config.yaml
d_expert: 112
moe_layers: [2, 3, 4, 5, 6, 7, 8, 9, 10, 11]
train_tokens: 762400000
Below are experts of layer 6 (counted from 0) of a mixture-of-experts language model. Rows are named router (the router's row for the expert), up (a neuron's input weights, with its number) and show model dimensions 0-159. Each number is 500 + 40 x the weight over its row's rms, rounded and kept within 0 to 999. Numbers have three digits each.
Before each expert's rows: "mostly gets" lists some tokens that are sent to it at least half of the time. This comes from a sample of Wikipedia text that the model never trained on.

# expert 47
mostly gets: "gr", "sp", "bre", "fl", " ch", "bl"
router:535518516529477506495506539601514521502441468501438472541455501519529506463459550523514497522466547512507535465489417509537573534469500410440484482579512516553521535461495516491552484446558519486447526563500475448484443540505488487450526540564481520427580499532518527499552445454497461511530442558535518504543497439506558543484488501580516542655468501515487570566499543505496502469530536525487512580542543553457577479546475458476563520456466498513526504534464490510513465474515429
up0:542469446489481431425503502501500544550457502487542509568489452518545432538505535417457534462490590511520452513444462588536574497501551491472492553498474533490554489517489512495443484463479501534533427465486439514453516452522576509505572533555475479490459459449564529580443465559483442565500481552496454502532521424545461529508441567555485482585517475517507546493457455507539524571497573541451494461493456543465482557510526523456447524475473566476521472486467493507452486499483510

# expert 31
mostly gets: "|---|---|---|---", "After", "\n", "In", " After", "During"
router:476528475571503514516433496525504471503476436447494519603476498484502502460436477484569459464510528451510484499490500527523513467442480463518437446523505593476445484500496498442584497506537487517485493497542552534496505554496541461468508565480464520511616476508505512576468476444498475511458552482560476518547547531471513489494459531530467569555466465522402486498478501580496503503612464525502483573545550553452506553414502440499505504490501503527611541563496509525508496460577525
up0:507491441515529474437523505474469490472528520540519523451416444436465505505525432524505528548426467535541540471458493502476458480533501506453428511515524546413507447537545563579479474464441496454538589539492464549480537517443504442449535515465479521474466504524458536459496530501514505509541506517505463465543524507520383506496510545508544564461438549518487565467477542496553491416485543487447585573462487541525551519487577453437514468551496471496519496508429442495566506511448452

# expert 57
mostly gets: "ai", "ao", "ya", "ali", "ō", "hi"
router:507573480541500516520454535543526500549491463553545408468422459495504497491464580565491504519430529458514551481528451475584486500530475408546448521480502488504527453441571486521513461504530536467532439451513552502575474500497501478515533458497478465474534494471531501562550542462532433552495530540548497543543559516501474539468468508548548557543423434518502471544494536514505524539489501509468496542484491561492550602529473480544548579495496518544491607540491513475443442467512578
up0:511521499478485532478590459491483492509444418493577458482481495555545468480505455560488496502468482536474490535532521501513528548522558537470514463477528563504537575483470529502403538521529543591574434493506480521511407435542481509487472516519504527495471435493460407535634513511462462480494480481596564520498500525474554478467421515544456512563475536516459464492541528482503517531524555494522508504604520471508457484463464532519448532536431551497481467510438486472532525512530569

# expert 63
mostly gets: " became", " was", " joined", " been", "\".", " died"
router:456548441519532567471505562466502506534501457456523455528420446519630520498466527529490486515505535472443521486475506481540433532511476500506486498536491528481499535478507470440517521543593468475521478473493530459463536532519530437531510539578442540447528580503515485479554449468525468503504583495559547478509534491510480491491531531536480583493459403426433471466489498556533526549555445533439440520481534557557504529493541474562600521489541553548475484482458516499435533444498524
up0:525422455509456477522519511483468475477489498457445469477513486477515480424451527515515521479479508498524453505531509507521538574484467480446436449458482491481546575491488534534479430441521478524461478469515415519508503502457520499481538560560502483474488539419513513474564464499492373521468528402516491518508481518539531469493591564449492493536484499518441533522502499452502552484480420501443559462427475495446453413542512491498534539531576456450395523548565516484548478438458544

# expert 35
mostly gets: " particip", " fund", " gradu", " educ", "ilit", "ative"
router:552478428558507504518479584498491542509466516503528441558469456519487489408451515572422497578509511474550502474493460525539521428437479464398460490534430515468529569473479487499483510505521481477552554506504573477555490565538512514577532559508443495473535514576481484547533458488499475536481486544527444508488564408501483535545515463447549492533461490434437534547547551488459514553547438479506470519497523559533464510518479518517593522473496565476536535532443471526518509480452531
up0:493507545437560564532505504506514496522465507520442485445480483510488478506491480514520511531507472543577534569509491503488455529518472505512509576451594531476491543518504455461580518512498508559596513417506467502574437474451484482455570468489488538492525522518461444445563471464513455539465519545451547556572497461530452531521533536464532421580561510520481515501496500517439511504467481452484408497533480523463473551435482496415591596504482459518471431537460467499555539534480491

# expert 34
mostly gets: " non", " 978", " sub", " un", "based", " anti"
router:490457510527500481514494571596504495505448466491513483533496480502527581434457518542474499518426523494481604508465456469516580502505431440479420540587457501546487459408449520513599493526505434411486464493485524504474486549570512507458536511551540483471503498504521495542499513486522441463470465557558520523519482480490470469468493448485556586537457521510438540527516505525596476540520497521487477568583490588470518512473545464504517518496514481500540514533499447568496504544571451
up0:583533543504539497490524481530525483515577516551523502467572434528511458486530494474489448537514466549532491505533449524513575522537524519546454489549458486435463486467561426473569530441426560444469436462487489535461504513519529509539531492550488501553463492492457464507498486501548472412459523465545429477512448418599485489562514504468489503524455498473440558564493429518508533509533488445535469512534563522517437559494536475423526498563507519490519455461406528534433479511536548

# expert 38
mostly gets: " \"", " '", " †", " we", " “", " (\""
router:510573530542545608457493519557539541518555445496488497536509492461540586451503526515502460513435529456504531476490474533519488515491482437414515529547553522465452503518497516465566524493487509491449485546442539495426485518499514469515539542514431471430536558510509515571517569435583477520550592490517449469564497462501567474518514463489482578508446550498452518589544438516563452479593479529468536546496539512543489520474501543521462482451492520518533516508516503480539441492582516
up0:425454449456515527502464482557564496411474455511518461542483493466576531498503513529450523436434504495464440462500531557506488480506508465473486470492448527487455501525419442490538425491553576490473532465493509507467512462522458497517430505563523467436526509500558481494435519496456481530490614574397488495550474454457531568427526495576424533528468526516501441493508494522535488454524455520515614552458490481467528479492497455475424510464469543496551529511453500469476472514481467

# expert 19
mostly gets: "è", "igg", "ü", "ick", "arri", "ru"
router:528553503534471518556495565482512503438466463567481496519431507542526508437506596603466492517474496451517486476438479542507465472474430462446479498497459421564517504498485518465574467512485526529551506521452504485469488508470530473507540464494386545445590539514483469475566503442531433521507514493562497513525497466521574495518483524542533508572458452492438545632424553517442466502493485453502499577528515557470528537512477453495521552473465514512508508493515544455490519469468567
up0:474521511427496494405535503431478543465484483558490429477461582453510510534505554592506489484498470501516463532497494506501545493526516509498505485460506563486561513535505403525515478551520537512563489494498522527452500493504471499550546522519463481502484548520482494439541494524492381445528419404534484597503483569517476503491498454476490608503511432468518511487495462423490537556553450559435533499524530535513492463540555509617508504473545561474526535544553535475480470506510453

# expert 40
mostly gets: " worked", " He", " His", " who", " appointed", " wrote"
router:526580495520501529388464514473497462464501432541524502507399481542534518505493503544516431497508526476519483430506502474539491467487477444538511496525433519526497490507507541488604478497523470429489431480459528482470467545588469416482514501554457569419481524495527478575565520469482501551496537522507520481507480569475517504514558524524474570510442515475470564529502507496547493563572468513418486490461484574513522465430569543494514488420505538570467456543496493599491490460511523
up0:530515461427521453512482423584470541526460496488434473458499448408463417473498531491553537468499557530454477540492497479460432518564502473520536508567485471485509483421503440542575512556508484478481526523499528499503516442570464450479476492500448458503491535552537541470544532547550568540475467553533454522533538465467472447497494502488516502541467489515522542538442478540439577461495486444507493509530532492501537522484487531563463508490524580594508459439370526512549566483513467

# expert 4
mostly gets: " Fem", "isb", " Oak", " Som", " Gri", " Sel"
router:546525479535465558497426488416565535486494504482566487530482431558575540482481491512491442484460444435475489555524487541551519483485423453477517493544474541527509486479497486499514478504493518522506480519494536541462479510495533493503515505562448517423501545478511429502546501436579464525540519517496498528547511531446553480523461506503498511609469471496480573489539502580512584549494497534425461690501528502556498526459496547531530470487444511508537502487453489521423445514533502
up0:467496554472509517552493535443494484473503450451488522440429509525361486446511519511531488464553494484523581472543464478474483551507466474505460449569504529525470527451459495463536471509456474490470612505488569463382510501520482579563482470513500528500534546544498512479532519505463472521523549511451499522526478499462403453520503509477537481611452492530591560581535494587462519488540498521493498530448464478418561472502556514469478477534492472505546517475465502503483557481495467

# expert 6
mostly gets: "==", " ==", " ===", "===", " However", "\"."
router:548520473594550547452438509505466502513526476524530484578421514476537567481448566491488461554466539410483536488479453515549441489529513463483539456500489516511527505460504496492537523521512535478480456534478551531519462509510530510493532507601474538468597546503446501505524481494494472517487502442560502487592598499517563496506420584524517533497469463485356441486509517558574507474591518476487484562474493503489562516482505499483510524426508555553483479506512442529493474477533532
up0:496512482542444508427472552525549587490459495508467566414492528508534504446459531476466435552499446443496533479489550455538472529527505442472541474519488540475522507484424466460476417472541456518525579529440410430552525477491388495483466526549452474565463497470423482512475477555498434557511518513536569431541551569444557537486433501542509481512497466543445469488524542514512435499455528479494491512574494502476502514484501511525473548442521518501567526452520494486456473506498451

# expert 24
mostly gets: " February", " November", " June", " January", " July", "197"
router:504430467541472552494450497507474502496548493476460511544460420463531528483415553511467471460478513478517451485511537538517531438490457482543495549511514556454547532447484544470566468483518511534433477473484444523468463513533541492466593515525511452481509510538482517495512568449446458489548538575525480538466543516489499502499427534509480553525535531536522482460555561484554495524538513464504515620512530530575569599454544548426546573475443542515535464595472475500447523521545528
up0:489394464597526530534431463543491481521562447476542497606501436427448441525431515498526498463487506485521531467481478428540539506480448467504526521437492515511510491510497509461563511489549515547478514450520516453461489513433557492473509495496515525458547478456547496452450465445489502527478484465516481485492476553461504408459564444543478511498492495538545497434424452501482539481482447508443486553500507502498480431480446514465481574534538486517488504430518516592504408416539430

# expert 2
mostly gets: " William", " John", " Robert", " Charles", " David", " Michael"
router:504591479517456499454445518473463534414521435498451528483458507515487578417433499528527555477513512522583421485504512519579537477481447488519541514506458549564476445495437442523578438513526505524546456491482532492525471573600486476556539506570498519484496529520492475473555551456532433530514534532486459611553553530498532427493438535483478490530477559484490537504492500508533532526552470481480429521491570552517550513500482504504521563438471523479542532498520502480439467527488527
up0:519504523491499449465461433497494471519493497511466527504505510463440383454540503575564427513456426541464493459489512469475518479452505539544526498471496435446547559564503516425563546470530565518509527491484564569538484450432478515466517447505510397547533465429464496579500466520450527519471472485438556488436503505453504469501545508493511530560477485565469539480554523480492467539545500483483563457516498517505483426610502510542536515497512462466464441454477533526502575529482442

# expert 17
mostly gets: " .", " Jr", "',", " ±", "_", " vs"
router:499472427568414594563517624537453457519469514497499497524464500483601547507497542537507482490441532496581542498444469524539474431502459452402518471541523531583446522465518480529563475525560480537479439503496503528539473557533471465511586540522520537499492548497512507544459510461427461485441554505509464517551500518504523457503495467502444526491437478460428555533536537448528522518555448441477477555501521462507456502489526486552531512449449534501532463520554508476498513535531513
up0:487520490565538559451415507519471476418576473476509512514435537455520450462472521483508544550448518459494448445538453544491498428470489510476533443497503447525448508488442508465521515506572538540499474565520471499524488482487471532442438497495499536511413455459528468502515516524495548397498471520504443487508448504418497494540559531482450583484518501435489494524439513504549495567461470567490429579534545479478545515428488497427514514525502520485552453510605557503531512518444558

# expert 1
mostly gets: "born", " (#", " born", " February", " =", " March"
router:495537469566474547528478500516496473464560485431476552504431461496554522447468535555456472505518549412512559433489474468520464462467447505491493498541508524465543537437543492497575511537508481466494434537469527571434426493521489439519564462551470469479501519541510476526580523479459455578550482570570499486497546536525487478600525503570475553507455503494471498525483513478524542477596490453507512545479479578547464535508491475468486572488512556514511464556447447451416446494498469
up0:450553520460431488486470549498552437514500518529456478553403458506604478509491472466575474516540431531535550511453523577557481453475453455470554490469455530474521475456464481549479511471529530501482441527527536460545517460502515474499520489550413525491523466490496492509500491532515459471465503536468441497507570563495519474509412505466448510446449454557519451517497528429539513475533422525565551474426430506490512543513496519517441378443558495545544466500474469516556477496497463

# expert 36
mostly gets: "Scientific", " Born", " Animalia", " Coordinates", " Binomial", " Genre"
router:491474444482501565532504464537548504460510504493566430625474483507495515448469482486447487501478564417462535474517529485521555440515500521505490482537458509477497451524507536441542497555490456509478542529523510522479494546528531499551564475502453512488519501499454506551483512456530437469498497595511517578543536477465560365568502521510553564500479459458502486467528507510552561490504478468484504593585494577448541451501549470499528510535474510553583550539487521532483477391506488
up0:504524498414470492531507434559534433502567438473419530555442557494507535489563537496526516526546477530454420490480522451491503546468487492484481512503495455568480465477467505478516487549435541514459524458474553459478545425556513455477548549442455482535529513491474499511496527525490490561562519476517486463490481561447560425508493498473482631522426536552529556464484529551537557478533443462539491453564427488580454470548485490511451512528464564478505512545437497469494482482535455

# expert 10
mostly gets: " London", "shire", " Angeles", " California", " North", " County"
router:525477504521506508473461540460501489479488464498536502478485478481502597479455505528505541523416482478486491471496502541572433519475451464487491422469521587514559539410552508475573498613464475471505490496466439471490505549511572457449524518512470471483558500474454461520493535490521437489542504558476402565493526544511447401497519477524515529574410436470512552494467556527573533448497526465518490549496483539553508542545491476482538536522497538585559485497434527504453459486550459
up0:551468478476553492522512574528446478477462518486511555476470559495550508493498519538442491500420463531464467474510426495448418450561456506505511529493487522532554474530479480553486435550461484491527468553492454427499495530494470471508495532442572418504521498505557453469455485532518465465469571525434470538602514477479598511559568490509575495497530543532447536483444456524556483477475513413411501486530450549482459515523509511535423508496530498515574500499538423433458509487461515

# expert 14
mostly gets: " Racing", " Championships", "weight", " Chevrolet", " Motors", " medalist"
router:464461486476443526481450511445521535570521488496518513601507431453498465474483528549546501532493555461505533473499481479563547511477516563545484466488442452554467388457466499472530491528495540477540491547530585543555544553476488457432521541482459495435557545543486501526490540436464517539532491507476488509542456491477513430481427494494525481560474483540512445515520525543555464501556533445459428565504532461516491543417554517481573534419483512534566529543526547533457500443562485
up0:491504550495518507413445482518501494495437509487484484483516559534466444549539417537548486526457528457499495520539565504554514506464571560539518516575493534450534545474491465461450459541478511535450499509520485521555481468515568500489484461457428474528495417595509446487501485447522530502523554520469468530544494460513555510446597432547500518508558484497607485449453551591605494538538482450456484515513492533451557478494494468533487485460462507571502502418511517509494543500569482

# expert 48
mostly gets: " during", "In", " until", " in", " through", " After"
router:466533425506433501493466501577527502515511469515483502519393484517602538482440503520542430512496516513489520451539475590493535459439455502478443466480454513483506456470465521471505526517508433474493439501480466502526507535437566520512522498513478442478585559508481467507522506537465478492507513478530502464509603476525610407526512517540496495542509533590412544461531507506521543478528468525455429524513523565493539523458459570481485470501529524520539565600500479553435496513552481
up0:455485484513533523577511432494504475479428483381544589600435482557560488541534426526547485481442525484501516489489496542414496504423499510488577521494510554497486495489479544475479545535559439540488441513498418522423537486462542534528482475480426480487471522523506509554504494448474525478552510490492461462459564415582482470513503471513533497507506543499507463485469536494489597537523495514439452500492518519499576493523470465543535493441515517476567493510542597451486542523490530

# expert 60
mostly gets: " 6", " 26", " 35", " 38", " 9", " 60"
router:564468479524445492465523464502504474486527472466450472567453365534548579414472554485495524521417582437550510535475536526549525488466432522496471504459500522546485477461568427463520443484471532472436487540411452493497488501497530526478551523548477539480519545516557502585497575456464460545527525550501473578452500535547489488527435531508477561516524526501433444563515470497493510465524486531518481536560495516510511501494465506511538583503469574567512498562516518481513457482497521
up0:491521447518505491496502499454488487456463565573526473477476386404526587552484451432482465595512495486504508507412474464543462503428521472504490514427452417447478503476472506569493485543493464506536511504481451476489468528497559494537524430567485531479497498479538580481494507515441557495477472501554424546526511458522512525462503442561417526476419490521445496474471556546501458452515446481522446546518498539459482527518497452440575531551464508509486463524458566478542517481499538

# expert 23
mostly gets: "%;", " ±", " cycl", " GT", " tor", " Route"
router:515473481565440514533405501461528546487485513517531496589450396528547493458472474469516401573440553486517527509513480502543526485422426478478476500484479526519534485445499471539539488513511482493523463458460472480483445495566525501513539485492443491389520521533510436486547517435546440486496495571494522521585475460459514510528486518539493475529418493494459549501535529545516517568522492438431492633510534516524486518444454540557532480506495485545539527550528492488410494494531511
up0:438519464503438514540516449490516486498487525456550482445514384453481414488481465504450420556493479538453501566479494497489554495501479467505565409447454479591448445391516502588477563586450499469523500510515528483518430491491569469527526530522462484436525436513491482504483524511481525453513516535489511496502523492559481508538475407440541519506526507525465516515502556547492503497490481488553541573506530540521480571412554551516508461520457481425532485527490478548526500545462535

# expert 8
mostly gets: " DF", " football", " MF", " round", " Football", " scored"
router:533503476510489525515432508495488469464501441553554520561500418543519527469491499461569457476486446404462473469502468553567530482427473546541434476481491578511409467426407511416528488492542546511517440469496486530487504499460532510435516530551468516467544475524490426484491549464469461493451487474547537529482533492451456450506403500525493530543521488427502522502526495497465457549534464562508406527505600511503528455431499515503550541471501555488503516547575526549499540485527499
up0:548551508497493578504481536487493557505489472487417472498536517529497522534530517547533518577511487587506581580411478454428470498549464469501482470488522486437519510531552525569516431534494477449502530544527480555518573489537530459506563480509603465491401520550509487474567467548523514475491549484498502485545501451480571519462488512508511543413503452498521431509502491493563489478492468465403537488471515600451516476515504493496475431485489572514505471446429458488487536568521509

# expert 42
mostly gets: " Police", " Adams", " Sky", " Oak", " Graham", " Fall"
router:504525444563506443513446503470522489491459512492586532516425465504496542432435534524534437541492514506483500518487445515483497495482518424483514462429488550533528439486501506482552509557488473502495481488505502475562463527600518455521529510575454510476558505598509400499521530496585441551536572575474578520491525507505505460482451464524501536563487461483515542580491521540516499518508459442398472618519536511522504515457510495488499500456450549534527531545513462511495408526470500
up0:554549462506493512461454506466513489468536526429455550484565512516471514442486510428474490462539477491471479562472491513499602520477487464507461525506532475509516482524570492567550484491440505532559442455437532593444476518552486514474485521517514479488528559510535509542493494541470583523487486528494463565491536511521391523568484559565467473517525477542473428601440515458595508507510516524475491525478492515410480477512518588539490441501532434438555543536463509556526455480447533

# expert 51
mostly gets: "ij", "ü", "ö", "ú", " Wil", " Lor"
router:492494481529456520453469512448438443491479439561555465520487465536577563425485542588470528504474481429529437462515512550577496520469425475480473528485472530507534487494463521451528479543534504504512460488417500517477514583503550460516501465499461553452549515509467440502494548506575499498539528505538469517556518571518562493546520513562546523632463495520474540552464501545495527496477541462490444626461555517548543561491533477516514548504520454546502578526512511486454476483506504
up0:482508436517540522490455590471517561447516408507533548479627549527536495544471516521478493541472539477551450500526457462478439483416474498508463541557512469475553534506452423471496470493495491497533531467541485484472505517463477517537456464463474593538505516545503465488479466479498480527554521493427501516479422499479426497502439610566471534496400506455476456477500541451483533419462459492474555432443486491442448485535513549530494538471478530563517456521523503487491546483522447

# expert 26
mostly gets: ")", ".)", ")\"", " Arena", "\")", " Racing"
router:449479499507511598505491539516520453518526505499466513497485452508538569445445530518497489506489505399502497532502493501568503487453469487528445427511498523501529464479472535472510507546468455519474446503481528573467456552459436452457524509548465489505517583511534447491499546507427494562535480541561496497550478560443523353518510461535543531513489407459474485567475518493566502570579487504482449584488524499545495468474482482528486554480439569479510499510461474490426449453575451
up0:465464539510524546550463536510500497485454535436493483497494400492512517544466473503506447508531450446479473521492540450630549484522476509512445419470514558504475451457478485440506544548483474581419422538447529495535435493522571463542512499498470468478493552525553498480520542558449441525478501453515511509589539457504502465441499500415494442495488481441521438531552548459540577581490476466544436531432492469508515501504538475482505476549510533506525502544503508516526598520545524

# expert 21
mostly gets: " cr", "ec", "anc", "isc", "c", "sc"
router:532502529514500533495475559554474504491498501527477474553471467582540468388421557544519508559488491441490505483527545536502452459491453495447443485518486492564558539500498469519568522503489518487533530595455527507505518509500516512525558538482491544474494525556498473487508565490540434532509477601542507457508501467408549540549411479521535527592443506459470592558498614547506551502518517505446436557478514503441497541455446452493516527518452536497479504542449484504495543468465472
up0:552518537448448526504468519490477514462418404512496452479529557470490505515464495455502428514422539538435560459513575446512431594458465478488449447484519480468595553525499521445528512482520536546506487513445390563560494459484397542492498412507496420447466569534503517455531524521505467484491496527484573521513567499466526513492546509534517461493521465517582489518498501520515513536529505505479567507454498487563499495564586475472500531487489462521462482536457516514467509479469452

# expert 5
mostly gets: "See", " Coordinates", " Label", "Career", "Scientific", " Died"
router:528454458539497538509515523513561456473539474472593421604476482534499497469476524502462449493474477428439517466531507469563562457508458563496502506537527562426513436479517522485493506545524474455456539490495429540509468514492502460525562510499440488442548520551415500584512502458541433497510543561487556534508537489487521410525488524454481580528499454458486537476475507490583533514531498460530531578483536588478534468498494466459558539464531485500548582505558525508468501419517483
up0:465465445594561565477453612547502529541514504485443498563512470521529539550430526453507483598464467529521535419482538521549565483588492534511517511500542509433461463484498511482476458525473551400486502481486517450496544505437523554556476532440511487489546529460501553485520534533568503457460492521489556432548515549478533603507542458487553550500465464499439527488576495541494527498530486521459501512450460557495485458463452511457577492532500473459488505455487501517515457552510531

# expert 56
mostly gets: " police", " said", " stated", " noted", " music", " characters"
router:548506465565467451524412551473507529495553447513470435503456463516582561453423529518534513545489494452559526533484513514580486480467457485463510504508514530457489438476506540519554494549528491505493503518468512515473448522533487406484545483555414538483560583476523439526520587434529471491544514613557524464538523493442529475458487495542498530526530470522481513488519500494527515540589463483443480547483508511512458550390508486525582508491528497538554519527523438510452453460549477
up0:531479485481487443496482481517481489474511446516549446488491501475581447484479455461514517587470434528537427515492535508474572530487457534525425523460558497530556450521492471463469462485515578502577441536496518466514478501463456527542479506534436482531514583474537514461524529590498522517552556496508579519394506480467464489437507513488509410476525480545466487529499501483483454441438563511519532511476483501564458441521563453469436515543424501468588552552454488508444535542450471

# expert 52
mostly gets: " —;", " DF", " MF", " FW", " ", " None"
router:522506498600459571525496514534549461507535437486464485483476404446510531413487500497494494484462508499559478520456521462516471491447421491493508543463495505494536412442479496468514502509476484503501530567486498539550483520492548474454580575490480489479548541520516468553512543468492387522524573622510512574440457533534523456506487483497487521584439501493481452543548469528484533612555508534471441577510508490477495489423507521502509473467505510514556500565499490465458436469525479
up0:540518471497442514544482544579501511522449528584493492503514454466546561457511505516543491534544511502561499562485490474447427454447529563489472525511531541450508510461530530467545470540527550493513526458482541449566511491472512494493462464473489469542509513567543477515520453546575481447523533536487446443495439536520504418484514428565558438498500520484493548429484457500412405559517491538572547497562505485541559518571527568511506537543500525491501437463553466562507497408538488

# expert 41
mostly gets: " ft", " Coordinates", " Label", " lb", " Length", "|---|---|---|---|"
router:524466492543442519480512469555535490488551515521523466600415437491490515494464555480452457490458501419509557513467516466517537423510465577521491564536547517525543520485475480517572477542496489515504509523526467546502515529512515455472585557490439447480485570569468526504493508406491476535498562543482531524478492494476545416537455536434500554514495420488472488523516546471529506543539487465529538608515508604483508481512547470438550576525521542537544498510523457504489507397515507
up0:540507494480444538544491540483425567485456582532600492460540506459490559552451455497469429478515553518542522504524455430471475458507603488524539456526455462535549502461478534528460482527454496534511533490523449471555570507524579487558532592444485489519517446551519508521535539561551474518505499494509529547486519449546498496459545473512418460459489516417435397544462504524564468532528486488520491507505437476535449524442499533498497457509452446466521480569472537479443499495473513

# expert 46
mostly gets: " political", "Scientific", " legal", " financial", "Personal", " key"
router:529511466532468535451443494530512434470547499454554417575501479529497597406450464495465475528486556478459500508557511475530520386452474470503493487440538525486479438499508517468518497529501450482505550561531520467474490470582604485476524472497474496503479521501500485524503485450542435504499507596530483571488571455415556435565502478592488549488475516502467500499522471512561549497560474518450482541511501564510458461502520441536482568491545509506542533515498556562470468443498467
up0:451484472521490602513529462534465500435510450543537463480550542528456527503502491464543549471443486538507508506505433541488532548449569496511481586428504479465478520413438528474458492496520572427451462553531514492522470440525589447501440546503511528517517496479474462504468527531498508490485425534523520350471471536516453510378538522506460487499467461452503500492442487575486497480474454457533440509482526472516509504496542522556503457609522518515551484525501516514528486489472439

# expert 13
mostly gets: " K", " J", " ENG", " Jo", " Z", " S"
router:503535490516466586443482458492508513521567477477496509533531464532558590507451541512490555438421504479554494478526492525557504505470370457440503500531500523476473462478516472452577472506473510505457458522501567529446454517459499447476526580473507518391515565477517441485492552413521462517517536500515468533500552542487447375531477498504454502509480516462494525471514481481543506569510504479432413573521529456485537504439546507472517569473491472483535541434497504483489473443520535
up0:483388406455471531440562425522483535490475503515509432466565478523531518526472529468534496481471497479470462508549477440492508414591539507513535523466561546469411501511431469435464466476505454459530475483478457448526522433519535517451492529483485493494538428472445535485496599496496553495524499546561503516540497569499499443485576556492497530526516525528520481502546568513555510451490483481536443567475484504466546518446529485596503580532458474541473521571460528508472520521472479

# expert 45
mostly gets: "|", "=", "|---|---|---|---", " Mean", " Pts", " →"
router:476525443590534550492480448474492475465473508447456534540456412452487494491440567542484447501483492482521458545560534459481476453456414480485477479574490528480514473486514523508537463536464466503524493528498526544509489506460528486474480547469414465535582516541438497522489522489505468512536566581446470531600527481505541400486471572487468520580495460445447484507526497555468459568537487525483501501523524582539499511454518456490523532464428479527602565498484469514425461530538520
up0:563546482556491440456432480528487550529510454491482412514509495544492524456520496469567536439528578495503497549505436419456473474509546456524541525506466457501521484484463488495518496573505497478523486516547478504525498509575478534457545549471528472463478511438532600542519566550467503496542528545535460506474584578537469480559458572517429460494556520542514557481464548441524488595529536535398530498474466497497541538483518504536505567516563453492579519560508518547542517518478514

# expert 3
mostly gets: "ements", "ations", "ments", " services", " development", " forces"
router:524545507531501523516524525475564535442456516496482401500407506536511520449474565474474429523479506446549500484501489503595511508474481438518472534450497515504492521493461481495560498509586491483501556535444499537481502479540511429533486581512480445510597521580540471481516530456483445522515610505537509477551536420526491501507504451534588563502458487499421501518508504552537515541562440499457480489480537501477532474449511519546551525478465576460610520522473434471511478433488491
up0:512520519585485496513527489524498513480517551463490464555548475463483533499468428594513474487546472466492518482526479525580552465483507512497500512467484577518521576455543463514483493558523457426508459530502500443433525570479537494554416482562561549537502485516593489545536451527490538523499496483520427485498510478532497450443547481428522555512506483535489466503490539572526493565520545548512578505522527491512508577526455441528454594573518517412571542542491481438489495574505536

# expert 55
mostly gets: " his", " The", " their", "The", " its", " her"
router:499487525498460522458459491532529575511528469479473424493486421540441533493404482528541401547443496491503507520508520462496476516467473484496495450468467562537523431546477465457514501492462478500531447493443474546464469522503441516516497463534439495486493529463438474425556555394545438514460546516508500486484546559528584459525487478477538556545500490502409528561509551538537498542528424488442515470538492516511508488431564478531507496518442548570560477539507554553492460422559519
up0:473497576539554537532453510466534488542480380464454520515485439453471563527559508500534390499495506462481520447519513471509481466495511556504438551505452562469496502491505548507485535502454549514497484454525489558496479419485529484495516527449465560537505525497545444517518530445510487587545429440576560533408595504524478430544545526537565523472496458489487438521459526456516526510463549521538488493449470518430546455504510441507491470540481513513528445503497613515508513513461498

# expert 44
mostly gets: " Army", " British", " Indian", "American", " American", " European"
router:509506481505471504513464549468533476510509477514573545524497467528465591455453573519562476538404481439490526497478505516607512527490471493443395514496488522470488435463526492467511490486527512496431406500509513499505420521498564520518495540563485506469537480535495473541555540440443507569471542523566470549439570465473448460476427520581499522551493473465504522517538504552551468563511421524506475493478527548515512455443512498530551593460519533496471564531526551534436510479532471
up0:531485500468553523542468504454500534475536509470515579469482469522472497473468466497476551543502516440495425497449482576537443349489549523410526510483463472461490473434479454456544438527533493547479464535518543447499462553491513507482493622546461514592513512441479512486477552450506476483511461447519493544500530528465498447477540528500515468488434492498517508541529526563426493463482516465416453430446557562449462492441499475498488492457472546478532575519511534511446488511521564

# expert 49
mostly gets: " %", "|---|---|---|---|---|---|", "|---|---|---|---", " Votes", " Apps", "|---|---|---|---|"
router:492508458535435541528424457568499440452531490508532494559456439480479452420480482511484463485440504441487477478485425459575553465451470535513531470466507521555488442439509470499466460531523501492471502492471495559455457534499559449461537550528421532501541463537486468516550577511466520574478466544528469515531540514507532476543502447461501528605450559459433458502497506494481483516537482492482526571521506465475465492404509466483540553477488503526570564471494473535400549414482537
up0:531555548564536536449480472432501498446471494506542546488501587522553478482531494496455482518496462410485526492542465477534485421457430533485543534506548503521547460504507531507466472466510587475452477463488488482479479500497450522428466464443461472493538512508511546540516567492499514508447544520489568501406525511471549447565522488407501512559504453472522485479502472513545522388541502500474461536518446465507588436390448443512510593505495464449544533471546475554483538499475496

# expert 22
mostly gets: " Award", " Awards", " Best", " Championships", " Festival", " Championship"
router:499509494471444539463453556482557548516478469442519511552499425516541489452486508619506478493409541502484490483429478480470465437495504541554505471521439543517531422525503513508499502478502530480507483519512591525561496504471506429512535510545495528479511511509543428556535546472468468540510486529573493538568520420536502532511442519473499482509467507476507556507525568521577449557532487501465404519467561516509493503488556470519559538420539597494532619571520523521488464494508461
up0:391535497502499464562604511561520467515578500572532474527505498497444512531451535438482503410499432554530443505557596539521447498457528466528537519472489452516423466546501470552490522504541502464445562478468530472508466488444467511513457489519466482575534508509432472503514495455474479481525537560505520492504496474476524476384535490527462537547422510402503472489418543452474524468497451557440479473521473494469482540433527557482481514502540529443493491517501497533434512496541513